config.yaml
n_layer: 9
d_expert: 176
d_shared_expert: 0
router_score: "softmax"
routed_scale: 6.14
balance_bias: false
router_z_loss: 0.0001
lr_router: 0.000508
norm_eps: 1e-05
optimizer: "muon_variant"
lr: 0.00606
beta1: 0.93
steps: 4054
Below are experts of layer 2 (counted from 0) of a mixture-of-experts language model. Rows are named router (the router's row for the expert), down (a neuron's output weights, with its number) and show model dimensions 128-255. Each number is 200 + 40 x the weight over its row's rms, rounded and kept within 0 to 999.
After each expert's rows: a language model's description of what the expert responds to. This comes from a sample of Wikipedia text that the model never trained on.

# expert 6
router,143,263,198,203,130,200,235,150,229,233,213,211,184,257,204,142,181,284,184,242,202,236,157,145,176,212,178,215,144,153,221,152,147,166,243,203,144,175,230,123,210,167,276,238,153,208,148,241,173,228,146,142,198,198,176,194,258,228,266,236,241,223,193,162,235,161,165,210,262,253,189,198,208,250,191,221,159,183,132,156,214,175,210,235,185,198,249,189,244,232,160,224,150,243,205,240,210,173,144,189,145,176,224,120,203,216,230,223,251,195,200,217,131,273,257,165,162,185,233,184,205,207,267,239,133,222,170,181
down0,186,249,267,208,176,237,224,173,184,235,207,164,225,197,187,208,188,171,217,194,291,252,236,180,211,151,232,260,236,227,184,236,122,228,180,172,180,255,284,160,248,227,290,177,123,139,210,141,136,125,202,236,226,226,248,239,194,161,167,200,205,168,179,250,194,178,169,273,227,141,202,149,142,225,267,211,196,173,223,169,205,197,206,189,249,200,91,229,184,231,150,108,205,218,237,184,181,191,207,211,163,142,268,142,151,223,217,184,199,181,139,244,72,173,183,187,188,92,185,182,231,222,229,181,187,200,211,213
What it handles: Word pieces, numbers and names inside tables and results lists, such as player names, scores and Thai-script bytes, with some mid-sentence words.

# expert 26
router,191,229,165,134,137,150,236,181,215,245,223,198,131,220,255,159,148,299,224,242,156,211,137,165,156,203,155,217,159,137,256,111,192,124,236,223,178,124,215,121,211,205,230,286,204,188,167,246,179,211,158,175,194,233,145,224,233,227,246,264,215,294,157,152,258,187,205,208,226,212,179,174,163,217,220,268,158,176,176,187,281,187,174,245,189,268,232,166,243,238,184,212,150,225,193,219,248,227,110,139,180,186,219,153,206,221,216,227,254,202,222,266,194,181,252,175,223,191,232,273,174,151,221,245,146,197,161,184
down0,152,223,237,227,165,237,214,149,251,175,198,252,229,134,251,157,195,199,233,222,138,198,182,213,171,228,156,187,246,146,240,202,190,206,201,166,241,241,171,214,199,172,196,180,184,219,161,117,285,234,212,162,202,199,218,306,218,188,159,166,183,236,253,228,164,287,206,157,219,178,177,257,192,165,215,171,203,172,154,192,207,222,234,244,177,243,197,199,217,315,203,166,156,217,283,197,171,274,175,176,236,244,131,183,294,197,195,197,122,163,151,200,154,192,249,139,183,154,222,142,195,250,171,216,189,152,232,211
What it handles: Middle or end pieces inside ordinary or Latin words, such as uch in couched, if in serif, z, plural s.

# expert 16
router,116,266,182,208,160,185,256,166,227,232,230,211,193,232,197,136,162,280,178,247,158,249,146,150,191,208,179,217,143,164,220,157,157,154,236,205,162,161,225,144,233,183,243,249,144,190,156,256,189,225,121,149,225,195,176,189,233,222,256,251,236,217,170,157,234,144,167,237,239,250,187,187,222,226,235,251,167,175,136,165,218,159,198,228,166,198,218,180,239,267,187,208,159,218,207,250,203,183,138,189,144,170,227,138,204,206,231,226,259,182,186,232,127,265,243,157,170,179,222,176,223,207,280,231,135,213,163,179
down0,197,183,194,228,180,237,175,173,228,120,281,249,256,156,217,160,217,224,226,297,174,274,208,173,204,164,204,270,195,189,235,213,194,200,177,213,193,212,113,150,119,199,273,148,139,199,225,233,209,201,204,273,288,254,251,165,124,169,176,215,229,194,276,214,220,249,299,171,178,198,236,200,186,92,196,183,188,154,211,154,213,191,237,127,170,85,238,171,253,215,184,220,212,212,198,127,212,144,191,236,133,232,186,197,237,199,195,156,199,181,303,189,251,193,200,211,164,272,132,204,191,195,157,183,186,201,257,239
What it handles: Numbers, scores and name starts after pipes, colons, semicolons or "and", such as 1–0, 78, Kuala, Homo, Vanessa, Thai district names.

# expert 22
router,141,265,194,209,146,188,240,161,225,222,229,208,194,243,187,133,175,286,178,241,171,232,157,145,181,194,180,227,147,176,218,162,144,161,222,209,154,168,253,156,212,165,244,247,146,189,161,253,167,224,144,128,197,194,179,181,247,229,258,240,253,203,190,162,260,150,165,220,235,248,199,203,209,242,254,242,160,185,150,135,211,184,190,235,161,195,245,148,227,223,179,196,145,223,201,235,197,179,149,183,149,175,220,134,211,214,215,207,257,176,181,211,127,274,243,162,175,155,228,178,221,221,270,205,143,221,173,160
down0,182,151,163,239,211,188,222,177,247,233,215,260,196,169,237,181,206,215,139,196,212,204,217,179,242,171,209,208,145,187,168,249,193,158,129,173,261,137,286,188,173,211,188,183,188,232,174,178,180,158,185,267,209,162,190,197,173,193,189,271,191,162,176,219,169,201,183,228,172,97,134,196,192,182,240,207,175,194,186,216,149,228,216,200,242,138,202,171,208,257,236,97,236,308,176,261,252,176,178,180,192,220,128,242,228,228,118,137,214,183,197,163,190,269,187,114,150,215,178,235,183,248,208,197,202,101,251,262
What it handles: Digits and name starts inside tables and results lists, often after pipes or country codes, such as 6, 67, Jiang, Anastasia, Red.

# expert 29
router,182,222,184,218,155,165,203,164,198,280,205,198,169,223,186,143,174,278,170,252,145,220,155,171,233,213,174,236,122,173,214,181,180,172,194,211,159,185,225,128,255,184,247,245,190,200,166,287,152,217,153,148,204,223,149,179,236,210,233,249,260,227,159,154,199,187,219,250,241,188,207,192,164,230,223,223,161,150,165,164,265,194,186,242,180,197,206,180,230,227,229,252,135,258,201,239,269,183,186,229,157,217,226,113,212,222,202,178,252,162,216,194,233,239,231,143,178,191,218,286,222,187,240,227,113,221,119,187
down0,258,178,234,179,198,198,184,245,209,149,152,174,199,219,207,235,153,237,240,160,173,202,225,203,161,283,159,169,296,168,117,187,271,221,206,71,175,229,228,239,244,127,189,196,162,176,235,220,195,143,163,201,200,186,141,219,262,122,204,243,252,246,245,251,176,125,166,246,231,256,230,251,201,257,207,206,213,249,218,181,268,206,207,197,225,113,169,213,219,211,297,241,200,161,177,209,163,185,261,201,137,237,252,176,166,226,191,218,271,199,231,178,220,165,142,131,185,147,140,220,165,204,158,168,233,166,202,220
What it handles: Inflection endings like ing and ed within words, plus infobox and table labels such as Preceded, Succeeded, Total, MPC.

# expert 3
router,152,297,191,148,165,225,209,99,217,229,252,177,174,235,199,106,179,261,168,202,213,159,119,154,173,226,233,183,157,243,145,236,80,172,214,357,229,222,204,173,208,139,212,185,146,178,166,242,171,248,191,169,213,152,134,139,203,269,257,250,204,285,184,134,241,185,183,225,201,213,121,154,237,260,196,132,205,165,135,159,169,206,210,227,183,187,182,146,267,236,208,132,168,190,252,198,214,291,243,180,105,202,259,211,159,240,223,186,225,225,192,167,216,174,221,189,164,218,244,141,208,206,234,213,172,202,225,123
down0,214,237,154,252,235,173,193,226,169,238,188,200,219,208,196,180,233,280,170,116,300,232,209,173,213,234,237,297,134,202,154,194,208,218,269,208,276,259,229,260,194,252,220,180,193,255,219,205,139,231,227,112,147,212,177,193,166,166,146,230,198,150,185,179,227,233,212,165,228,248,217,215,259,224,247,225,199,248,162,238,193,149,254,221,231,200,155,260,193,165,222,165,177,224,180,200,218,194,215,241,222,175,207,165,151,157,166,219,155,143,160,162,256,182,191,185,179,193,148,178,175,186,108,218,225,211,217,170
What it handles: Colons, table pipes, dashes, slashes and equals signs separating labels from values in infoboxes, credit lists and tables, as in "Date of birth:".

# expert 8
router,173,261,257,123,169,186,220,137,209,202,224,212,190,256,157,151,190,171,148,248,168,201,130,175,141,211,139,257,183,205,202,186,169,182,244,203,104,146,207,206,220,205,225,195,160,217,156,195,159,231,161,144,142,173,198,205,209,230,252,241,207,228,181,209,200,196,102,236,207,222,211,200,215,268,188,264,145,154,101,148,173,179,200,246,168,202,207,185,236,220,216,188,182,276,184,223,160,223,175,222,132,175,198,182,186,283,229,184,249,234,188,241,159,223,228,162,157,147,237,152,144,135,249,227,185,234,161,142
down0,227,211,191,214,247,120,158,169,210,170,177,184,217,273,218,206,194,103,221,210,167,174,160,212,175,274,202,288,215,140,236,184,205,183,289,175,207,197,219,223,141,153,184,237,236,106,216,213,187,205,188,237,200,232,207,139,219,215,193,215,221,216,244,226,198,199,172,253,93,171,242,235,237,259,177,218,181,224,207,208,278,183,245,129,181,164,211,200,230,322,217,156,230,168,182,180,201,261,168,217,155,231,206,221,179,196,230,156,229,158,232,161,192,154,240,140,174,218,214,210,174,150,150,170,213,169,159,228
What it handles: Opening parentheses before authorities, abbreviations or e.g./i.e., plus opening quotes, brackets and some line breaks or commas.

# expert 14
router,195,237,189,206,194,106,258,183,358,194,253,213,240,247,219,105,193,203,195,247,201,185,172,114,195,214,155,251,167,220,221,179,174,111,213,266,174,206,221,143,278,183,195,207,137,193,196,188,173,235,199,220,175,160,175,164,225,206,209,246,255,277,210,172,193,212,214,270,208,212,227,278,196,249,224,101,148,205,167,137,170,156,126,222,127,203,250,190,222,220,161,186,206,171,208,294,219,202,188,175,194,194,256,220,192,281,217,212,230,260,177,187,212,184,212,199,166,223,231,210,229,215,251,199,200,160,189,189
down0,165,236,221,96,272,213,166,211,192,208,154,74,185,234,170,200,153,240,187,218,184,227,202,184,218,225,209,265,92,195,242,134,224,105,191,179,297,224,185,260,210,220,204,161,241,158,231,181,218,196,244,235,179,217,210,144,122,194,170,214,179,160,212,213,264,210,118,146,228,194,177,210,158,147,148,214,164,216,183,193,198,188,252,226,242,212,221,242,120,244,162,181,187,135,144,179,226,199,220,210,235,203,248,208,213,192,179,201,221,183,192,208,143,215,199,122,105,151,144,195,281,173,175,215,153,236,187,215
What it handles: Line breaks ending list items, headers or paragraphs, and sentence-final periods, often fused with years or quotes, such as 2017., ".

# expert 0
router,173,247,239,173,233,170,271,160,198,215,246,194,204,231,121,107,135,184,195,215,179,259,230,254,145,208,172,225,174,242,205,91,169,125,287,284,170,246,225,153,216,105,218,196,124,239,119,163,217,205,186,151,197,273,217,155,218,239,226,174,232,244,153,189,242,179,162,208,222,171,134,146,213,238,195,140,182,181,155,180,188,193,218,200,148,202,208,170,278,239,168,187,200,236,145,169,264,210,193,195,141,187,258,199,146,249,191,195,265,184,207,242,237,165,254,139,206,126,234,194,218,192,254,233,210,163,198,141
down0,134,250,273,125,219,143,196,214,241,173,117,153,253,207,200,168,191,197,155,107,174,184,185,253,184,219,244,161,148,201,218,177,175,199,207,167,228,169,193,142,240,187,248,229,196,135,247,254,145,272,119,226,218,167,262,208,241,220,217,201,193,229,268,135,192,250,152,151,208,205,244,130,182,187,223,173,171,285,223,217,154,194,191,204,207,170,194,187,179,212,193,150,161,241,153,286,146,187,225,159,268,201,184,167,234,171,163,173,131,229,135,93,160,204,175,230,179,236,246,202,139,205,178,171,212,169,206,175
What it handles: Opening quote marks after a colon or saying verb in reviews and quotations, plus brackets, dashes and name-initial word pieces like de, Di.

# expert 19
router,180,184,213,135,166,172,203,172,236,182,200,236,212,242,178,173,163,175,148,164,197,234,221,230,144,212,133,221,218,199,257,157,189,151,220,367,264,137,206,201,199,191,234,186,221,183,189,146,203,181,181,221,139,254,166,266,247,213,252,254,220,247,173,175,199,200,206,193,182,226,174,202,288,227,209,105,230,201,188,203,125,161,174,217,209,220,207,199,222,202,187,252,170,250,171,162,195,266,213,284,194,198,235,151,161,187,255,195,241,309,197,235,163,244,189,196,140,212,274,168,199,128,229,228,142,204,179,189
down0,247,238,241,190,232,234,223,197,138,231,111,208,105,173,230,195,235,171,168,168,105,179,140,165,228,125,170,177,212,184,232,210,183,226,150,144,222,237,191,183,178,157,196,129,235,255,135,169,262,237,170,285,175,198,158,133,231,185,182,203,248,217,234,209,133,202,175,219,202,132,228,163,206,165,234,173,225,218,216,140,170,256,112,252,144,266,178,202,159,204,195,240,306,201,207,175,232,87,180,226,130,181,163,246,205,250,233,210,172,216,249,183,171,248,178,214,198,208,232,194,257,152,200,208,168,239,179,186
What it handles: Suffix pieces completing a word, mainly plural s, ing, ed, ence, ity, plus quotation marks and closing parentheses after titles.

# expert 21
router,141,283,193,198,143,183,250,176,226,237,230,211,182,249,202,138,165,284,171,247,192,228,158,158,185,191,161,238,137,156,203,148,148,149,255,207,162,171,243,137,213,174,243,252,137,192,160,243,167,227,167,141,186,201,177,203,247,216,257,248,240,210,190,174,231,170,167,224,236,262,208,200,214,233,235,249,163,183,122,145,218,163,210,217,149,203,212,174,224,214,183,223,147,236,201,225,204,181,152,190,153,176,235,137,205,206,228,220,252,201,228,227,123,276,236,169,155,167,229,189,209,206,277,233,132,217,179,172
down0,202,274,236,172,218,123,164,178,166,152,257,206,240,235,183,239,266,262,249,268,161,196,201,186,213,177,237,248,246,217,220,190,247,254,259,230,205,235,186,196,255,199,206,154,214,181,214,193,191,208,232,192,175,209,228,183,234,207,191,181,220,248,248,257,169,127,264,184,160,200,269,203,223,110,151,194,218,219,197,166,254,193,208,203,219,107,257,194,266,164,195,248,185,213,237,182,127,244,194,126,248,96,159,259,249,246,245,198,166,168,180,170,272,222,209,227,198,130,151,172,195,226,242,186,221,88,223,201
What it handles: Line breaks, spaces, pipes and capitalized name starts inside tables and lists, such as Po-, War, Airport, Theatre, Science.

# expert 7
router,152,264,182,200,174,154,252,181,224,240,220,189,187,248,202,158,169,294,175,262,176,278,159,167,214,222,161,217,150,176,236,140,144,142,230,203,164,187,240,146,225,168,269,230,159,203,152,234,207,252,152,134,180,186,183,188,224,201,265,234,250,200,204,182,220,168,172,223,253,244,203,215,190,220,204,261,153,179,123,136,202,178,208,229,198,233,225,162,253,260,188,189,129,213,179,244,231,187,134,184,155,160,191,141,216,210,247,209,243,207,189,247,121,246,252,160,166,151,236,234,200,203,274,232,139,207,158,157
down0,111,215,170,152,211,130,119,210,148,213,156,280,195,118,165,201,192,203,180,162,217,250,294,176,216,172,230,221,242,204,177,225,304,200,210,203,249,271,203,149,168,221,222,251,257,250,213,177,238,241,138,199,233,232,209,164,234,237,241,201,303,175,194,209,221,195,161,159,202,153,215,262,202,199,221,225,190,221,227,153,252,215,252,168,188,194,239,176,161,220,177,225,247,276,191,201,174,254,246,190,221,247,248,221,196,276,212,162,190,170,172,198,164,261,207,168,172,211,189,153,176,239,187,129,219,162,151,232
What it handles: Web domain endings after a dot (.com, .org), plus capitalized The or He opening a sentence, and proper names in titles.

# expert 23
router,172,262,193,155,173,160,229,173,199,197,214,191,154,216,194,168,135,354,149,241,163,261,152,185,205,248,199,200,170,161,287,116,229,172,231,233,157,213,236,132,242,145,240,253,191,188,149,218,144,201,164,154,177,184,176,181,242,263,209,221,194,206,212,205,207,193,175,234,245,241,132,230,210,215,193,218,137,165,154,185,255,182,260,251,212,215,218,161,244,230,251,246,124,203,243,214,219,185,188,177,200,194,217,199,152,194,245,277,276,151,208,185,150,267,259,143,195,166,209,197,147,160,194,215,158,227,154,210
down0,217,242,190,262,212,208,276,189,231,237,194,155,204,130,196,230,246,172,160,233,185,153,174,137,272,259,232,172,164,115,180,222,276,191,197,214,166,266,304,156,230,189,248,218,185,174,223,287,210,158,191,166,235,244,249,186,244,226,150,208,276,234,230,254,155,127,139,251,175,151,187,180,255,218,164,194,192,248,217,248,196,203,139,192,153,217,209,202,239,240,206,246,200,211,207,212,222,245,188,158,169,273,187,245,160,209,187,266,156,215,190,190,218,230,185,236,168,221,123,242,173,211,212,219,165,157,202,195
What it handles: Final pieces of personal surnames and given names in cast or roster lists, such as -ev, -man, -ca, plus him, them.

# expert 2
router,128,263,186,212,145,191,247,154,210,226,212,216,182,248,205,132,166,271,182,252,166,236,168,142,176,221,174,234,135,145,213,162,157,139,232,194,148,171,228,113,216,166,241,232,160,202,158,240,175,217,168,126,225,193,172,201,247,216,254,239,254,217,190,158,231,139,164,219,241,244,195,192,199,223,188,246,164,174,134,166,205,167,220,232,171,203,234,170,229,244,180,198,153,225,200,230,199,180,142,190,151,178,231,150,202,192,228,218,262,180,176,199,118,260,246,190,165,176,237,174,218,230,286,237,127,222,162,163
down0,151,146,236,173,181,158,239,198,199,191,208,224,128,229,219,176,186,173,218,163,193,229,203,131,212,175,179,179,219,194,285,211,265,157,242,211,164,198,196,178,151,229,142,172,221,150,271,197,244,285,194,267,234,182,145,230,243,171,251,228,175,169,223,221,220,235,219,217,273,208,164,191,207,195,212,149,179,165,237,170,231,164,239,227,205,223,132,252,153,243,143,210,159,240,207,237,198,142,152,258,168,192,178,177,206,195,196,238,151,295,229,214,198,176,146,212,186,122,251,191,206,228,216,185,180,206,199,216
What it handles: Mostly "the" after prepositions, plus capital letters or short name-starts in lists and tables, such as Z in ZAN, C, She.

# expert 15
router,169,256,150,172,206,159,230,161,212,187,183,198,156,235,227,187,141,282,183,221,180,250,158,135,241,218,170,205,146,188,195,170,219,188,269,159,139,174,260,165,198,202,207,248,208,222,206,229,210,200,145,219,198,174,168,242,219,275,249,196,211,284,151,146,194,198,235,204,254,224,238,147,165,195,211,237,183,168,213,192,198,162,180,242,163,216,231,209,231,218,189,190,175,342,197,233,264,187,208,268,157,199,258,90,142,205,229,203,236,179,174,225,195,200,237,163,192,159,260,229,183,209,255,245,147,203,140,157
down0,162,180,168,238,167,279,227,190,73,134,151,196,268,107,224,237,259,248,212,184,177,222,220,229,205,145,261,212,215,153,136,305,253,233,192,251,185,236,193,162,187,250,208,231,160,198,276,236,106,211,219,196,174,212,188,285,237,165,243,213,201,251,202,160,208,159,204,177,202,177,252,194,142,180,184,151,221,198,185,214,291,245,153,277,217,189,184,229,214,263,154,168,168,183,171,194,198,187,253,187,162,204,236,227,185,148,232,305,180,277,164,210,216,206,233,249,137,160,221,135,140,283,250,229,208,147,179,253
What it handles: Middle or end fragments of words and names, especially after "in" or "In" (In-gle-wood, in-duction), plus place names like York, California.

# expert 4
router,188,184,147,220,181,187,221,193,173,188,257,185,119,243,135,201,222,223,188,259,166,231,213,200,142,220,153,207,197,284,202,134,183,205,140,222,204,199,231,213,211,168,192,187,152,198,133,188,148,132,170,191,198,283,187,218,219,240,216,218,237,173,177,141,264,188,209,217,225,217,228,253,210,217,157,226,140,205,231,196,176,160,192,229,211,228,211,218,180,230,176,192,181,179,241,226,184,203,188,203,200,168,214,202,158,196,178,249,225,175,195,259,202,203,260,185,208,202,214,203,194,196,196,216,213,133,167,158
down0,142,246,182,203,236,269,225,229,218,183,166,219,177,197,170,243,214,231,238,202,215,174,167,274,163,206,223,151,241,187,222,157,155,216,162,186,132,251,237,231,206,145,213,219,208,264,201,251,231,155,270,152,177,244,231,205,229,87,216,185,241,233,244,181,228,191,141,186,183,244,156,240,161,179,229,175,166,210,172,205,284,117,174,212,160,253,237,168,161,167,54,189,214,210,194,236,252,154,220,249,214,151,188,175,211,227,261,212,198,181,205,159,123,142,237,237,225,214,187,127,142,216,195,196,274,205,257,136
What it handles: Function words and nouns in census demographics prose, such as of, or, were, age, population, alone, race, as in "65 years of age or older".

# expert 24
router,185,214,223,192,199,181,225,191,214,234,344,286,140,215,199,226,179,182,228,193,173,285,179,195,146,222,147,239,209,206,259,112,112,170,236,222,235,258,191,183,175,158,281,183,195,192,205,191,176,354,188,184,181,151,162,147,201,251,233,193,269,190,103,158,252,171,177,217,208,208,222,204,221,195,151,183,183,221,220,170,201,152,216,217,171,244,216,163,213,229,200,229,149,224,247,257,155,260,185,166,131,181,195,249,168,253,230,244,199,220,161,183,223,148,207,186,118,229,217,192,232,155,209,189,204,198,88,157
down0,168,205,167,164,174,194,149,208,189,264,195,220,237,216,207,170,163,252,230,252,139,201,277,153,208,137,166,180,232,229,209,226,202,168,155,152,171,183,189,208,133,210,223,161,218,263,297,170,248,140,108,217,223,142,187,215,170,247,162,207,265,151,171,201,224,214,183,181,265,238,179,253,153,247,216,177,227,204,243,220,170,166,121,216,208,208,216,225,206,176,230,226,179,199,246,163,189,216,205,147,259,185,183,239,185,148,201,215,243,151,144,251,204,206,217,249,210,166,177,224,159,221,196,224,244,189,243,191
What it handles: Prepositions after verbs or nouns and before a noun phrase, such as of, in, to, by, for, on, with.

# expert 18
router,185,202,187,271,245,191,215,112,284,173,249,236,192,221,225,173,172,161,156,196,192,293,194,167,209,223,138,250,207,238,227,179,150,227,212,263,243,255,251,196,195,172,230,185,227,114,209,209,208,343,182,254,214,152,141,186,207,260,206,162,217,208,142,186,214,207,186,220,213,186,149,206,178,219,210,242,142,205,245,185,107,205,140,237,126,186,236,207,246,193,237,204,197,221,240,210,210,228,172,273,193,176,219,194,161,269,209,148,202,151,148,209,179,199,233,215,198,159,225,186,253,173,273,211,232,161,144,194
down0,257,125,159,215,188,220,212,231,170,165,231,177,115,250,200,192,109,159,241,213,194,153,175,223,160,133,170,244,198,217,147,225,154,202,175,207,239,215,201,190,216,114,181,211,179,303,110,189,153,141,258,184,235,245,207,246,217,185,154,302,275,149,177,206,178,211,168,223,175,110,210,173,131,254,232,255,156,192,196,160,234,158,228,246,116,164,162,212,218,190,218,201,184,196,204,200,187,155,240,282,180,196,210,213,192,135,161,199,167,183,263,189,192,225,150,176,207,181,155,167,249,172,192,241,168,208,243,242
What it handles: Copulas, auxiliaries and relatives following a subject or comma in narrative prose, such as was, is, that, which, had, while.

# expert 5
router,131,259,192,218,151,166,248,159,236,244,205,192,179,258,207,128,151,269,178,249,136,247,160,137,174,214,180,221,131,153,211,173,150,155,255,203,164,166,236,140,223,177,255,242,155,199,180,256,173,223,156,141,171,204,163,198,253,225,266,244,248,228,177,166,253,149,187,235,233,248,192,188,206,218,210,252,157,194,132,154,218,166,199,242,190,197,227,162,235,236,176,199,163,223,210,242,209,175,148,169,161,185,231,126,214,213,247,228,267,200,186,219,142,286,255,161,158,183,236,172,212,208,279,223,137,211,166,169
down0,239,283,146,249,205,184,168,270,244,229,158,71,176,156,239,202,157,227,199,216,176,277,216,188,134,149,300,173,230,230,151,128,225,221,193,130,218,188,186,216,163,174,150,243,224,164,167,244,195,229,233,227,148,246,219,176,208,194,182,234,207,181,213,181,159,292,221,219,169,205,223,132,187,165,169,160,236,301,277,219,215,209,198,277,240,170,239,215,220,191,159,193,146,170,235,186,140,197,218,227,150,215,231,151,163,232,147,184,225,145,178,264,160,231,207,162,195,226,134,206,232,169,214,185,232,244,202,275
What it handles: Section-header markers == and ===, table cell values and years, and content words in gene-ontology lists or astronomy tables, such as potassium, 2002.

# expert 28
router,190,237,244,193,162,191,233,185,203,201,169,236,153,238,152,188,187,195,90,179,167,175,131,196,216,267,233,198,216,218,177,161,246,173,186,234,168,260,228,170,233,226,238,181,101,165,182,208,157,186,151,205,196,167,168,247,189,235,258,177,234,193,164,163,231,191,221,160,230,210,125,189,212,205,225,165,207,229,135,189,181,206,109,224,234,271,240,242,173,230,195,244,145,248,282,162,225,196,242,184,151,179,161,244,156,188,275,262,222,255,198,267,190,236,233,158,134,188,283,164,251,175,209,215,204,147,161,120
down0,239,227,204,190,114,266,188,252,238,191,268,272,247,202,229,167,204,239,146,150,227,236,222,163,184,204,183,187,262,206,189,176,213,211,173,241,194,235,257,224,270,154,177,204,214,175,212,96,224,236,258,289,196,241,211,192,275,197,244,156,231,216,204,197,188,141,168,238,201,189,154,205,146,236,174,132,232,213,237,124,213,164,192,213,205,206,222,146,333,171,132,173,196,211,170,200,192,197,130,171,172,205,184,233,253,282,231,132,202,245,203,182,223,233,144,143,204,275,217,201,224,206,141,237,163,171,153,156
What it handles: Nouns for family, roles and life events after his, her, the or a in biographies, such as wife, son, career, home, born.

# expert 30
router,156,264,187,137,191,170,234,162,221,252,211,223,151,230,204,148,146,323,191,256,160,243,158,188,221,180,135,228,165,190,206,113,176,163,234,215,190,170,175,176,249,208,213,243,214,189,190,242,169,223,170,145,206,198,176,238,230,213,228,234,247,255,207,142,239,155,208,192,270,238,165,194,196,210,242,247,176,182,150,160,205,155,182,229,157,200,240,159,258,240,169,238,202,224,199,239,246,205,119,162,194,179,201,115,232,243,188,211,235,217,200,226,100,230,253,177,167,201,234,193,174,212,239,254,155,185,143,195
down0,203,282,196,157,252,187,203,175,251,138,227,152,162,207,214,240,216,179,131,167,200,258,138,219,211,146,259,207,148,156,214,179,136,177,213,190,227,207,143,231,118,201,216,233,192,224,121,236,257,227,171,187,258,201,142,221,173,235,141,179,304,137,142,132,201,288,182,201,123,213,185,232,201,178,243,222,173,227,201,203,194,239,217,194,137,229,213,243,299,156,156,223,270,175,211,184,153,135,237,268,218,198,238,267,167,203,198,203,320,191,203,174,182,215,172,246,246,227,292,235,218,171,109,169,104,200,207,177
What it handles: Mid-word syllables of non-English names and words, like Sundsvall, ångfartygsbolag, Vålerenga, plus Thai and Cyrillic script bytes.

# expert 13
router,173,225,256,189,139,145,186,164,191,224,217,268,158,226,163,78,184,136,191,247,204,203,131,132,181,209,187,209,186,131,241,198,124,139,203,215,233,212,192,192,234,203,207,191,190,247,219,144,211,193,185,156,185,179,178,211,242,238,229,187,221,173,166,170,251,188,148,212,248,212,216,151,266,231,233,139,154,180,165,192,196,125,206,231,201,197,245,247,244,262,136,271,150,222,189,278,292,250,169,248,199,203,186,206,224,174,255,224,227,260,190,234,239,202,260,165,249,173,249,186,173,151,214,210,232,202,213,156
down0,223,201,146,234,138,202,173,195,158,201,169,184,155,183,173,167,80,180,217,198,241,162,173,131,156,232,278,171,200,183,157,160,245,237,236,205,221,198,198,211,194,182,219,206,164,259,215,165,245,164,190,172,245,245,152,192,141,185,223,230,243,195,144,215,297,265,228,191,180,235,208,138,191,226,261,186,186,129,269,237,175,122,239,181,206,192,144,242,186,249,238,290,201,216,184,234,144,158,181,250,163,177,172,173,134,234,134,178,121,316,233,207,172,161,188,254,194,244,206,188,268,218,215,167,165,234,163,109
What it handles: Possessive apostrophes after plural or name words (Boys', girls', Queen's) and articles or possessive determiners like a, the, his, its, their.

# expert 20
router,126,284,175,196,217,134,245,166,210,291,264,265,192,274,189,133,192,229,169,198,191,255,151,162,206,200,155,254,135,190,156,222,185,184,205,199,150,275,226,108,286,169,265,201,89,183,157,250,145,237,134,197,260,119,219,235,283,227,270,230,205,211,195,166,225,199,207,211,268,271,201,182,194,241,194,177,147,182,174,161,228,172,258,252,191,179,218,147,235,243,200,208,179,201,183,279,177,192,185,172,141,220,213,166,182,226,239,218,241,176,212,237,121,191,230,174,200,181,220,173,179,166,254,212,116,240,161,191
down0,247,199,201,201,160,175,178,186,161,182,210,237,246,211,221,242,232,221,263,179,202,181,294,204,170,251,179,271,179,189,157,129,190,290,147,134,188,259,149,144,155,223,254,238,162,218,201,163,205,87,190,208,232,261,140,139,197,196,128,204,241,206,187,262,176,132,230,211,219,179,218,225,204,139,144,172,234,233,214,294,232,252,138,195,205,150,204,219,215,235,168,253,200,206,200,209,194,178,207,178,163,274,159,180,289,173,232,188,216,162,176,238,185,247,146,251,191,201,172,166,158,294,176,235,190,150,169,225
What it handles: Short capitalized word starts, often in foreign names or sentence openings, such as As in Asfalto, Ha, On, The, In.

# expert 25
router,160,236,246,178,170,186,214,171,219,202,227,192,162,234,207,169,120,269,164,194,181,219,169,195,273,218,214,240,179,239,277,217,170,166,283,261,219,239,188,162,295,164,196,282,206,233,216,188,170,175,181,179,171,183,185,203,239,235,205,199,252,317,224,228,195,229,142,234,245,188,182,194,232,239,251,135,155,159,189,209,111,145,156,248,180,158,203,229,275,217,194,224,204,203,248,206,205,199,162,281,145,161,145,204,68,198,264,300,197,209,230,171,163,190,269,145,204,207,203,191,215,229,181,215,156,185,241,222
down0,175,215,156,182,221,194,190,177,201,158,189,184,244,257,205,234,211,208,192,260,211,152,158,185,158,167,194,191,227,182,195,241,214,228,125,204,206,181,181,209,237,217,263,187,201,168,234,153,262,247,198,207,203,144,263,184,193,246,190,223,163,268,232,197,214,181,159,139,236,168,160,157,179,187,230,150,141,194,205,212,205,189,149,174,162,241,208,203,173,179,263,211,124,138,152,216,228,172,256,146,214,233,273,237,205,160,180,168,166,164,194,128,212,178,223,207,238,219,303,163,190,170,113,216,135,269,261,181
What it handles: Full stops, especially after single initials (J., C. B.) and ending sentences or years, plus name-final pieces like ucci, berger.

# expert 12
router,160,229,160,236,221,206,241,221,295,250,226,242,172,211,114,209,190,164,149,260,178,243,212,203,164,224,200,187,170,210,253,192,206,194,210,269,230,237,238,220,254,167,237,210,144,89,133,250,155,238,167,166,215,223,84,256,230,224,242,225,208,202,165,160,209,152,219,251,227,177,132,246,218,226,207,203,165,206,187,199,202,222,213,206,143,119,220,183,231,215,143,205,182,248,166,189,254,242,165,260,246,218,154,221,136,153,282,228,249,179,152,176,177,194,251,231,174,126,218,178,223,148,294,232,195,190,156,172
down0,247,254,127,215,242,227,220,189,209,228,216,240,154,298,181,193,233,92,214,143,186,195,177,122,208,230,232,203,196,186,260,276,231,292,195,206,163,183,181,174,203,188,237,219,195,174,244,180,197,158,222,208,169,199,167,198,170,245,115,309,134,136,236,154,193,70,215,203,202,199,235,197,121,159,197,274,165,220,205,173,248,250,300,163,215,202,113,223,214,218,185,200,216,275,243,196,157,179,117,182,144,200,236,135,165,190,106,225,188,163,181,183,169,238,123,172,196,170,215,184,131,191,201,210,238,227,216,183
What it handles: Everyday verbs and nouns after to, was or the, often in sports and event narration, like used, made, won, score, attempt.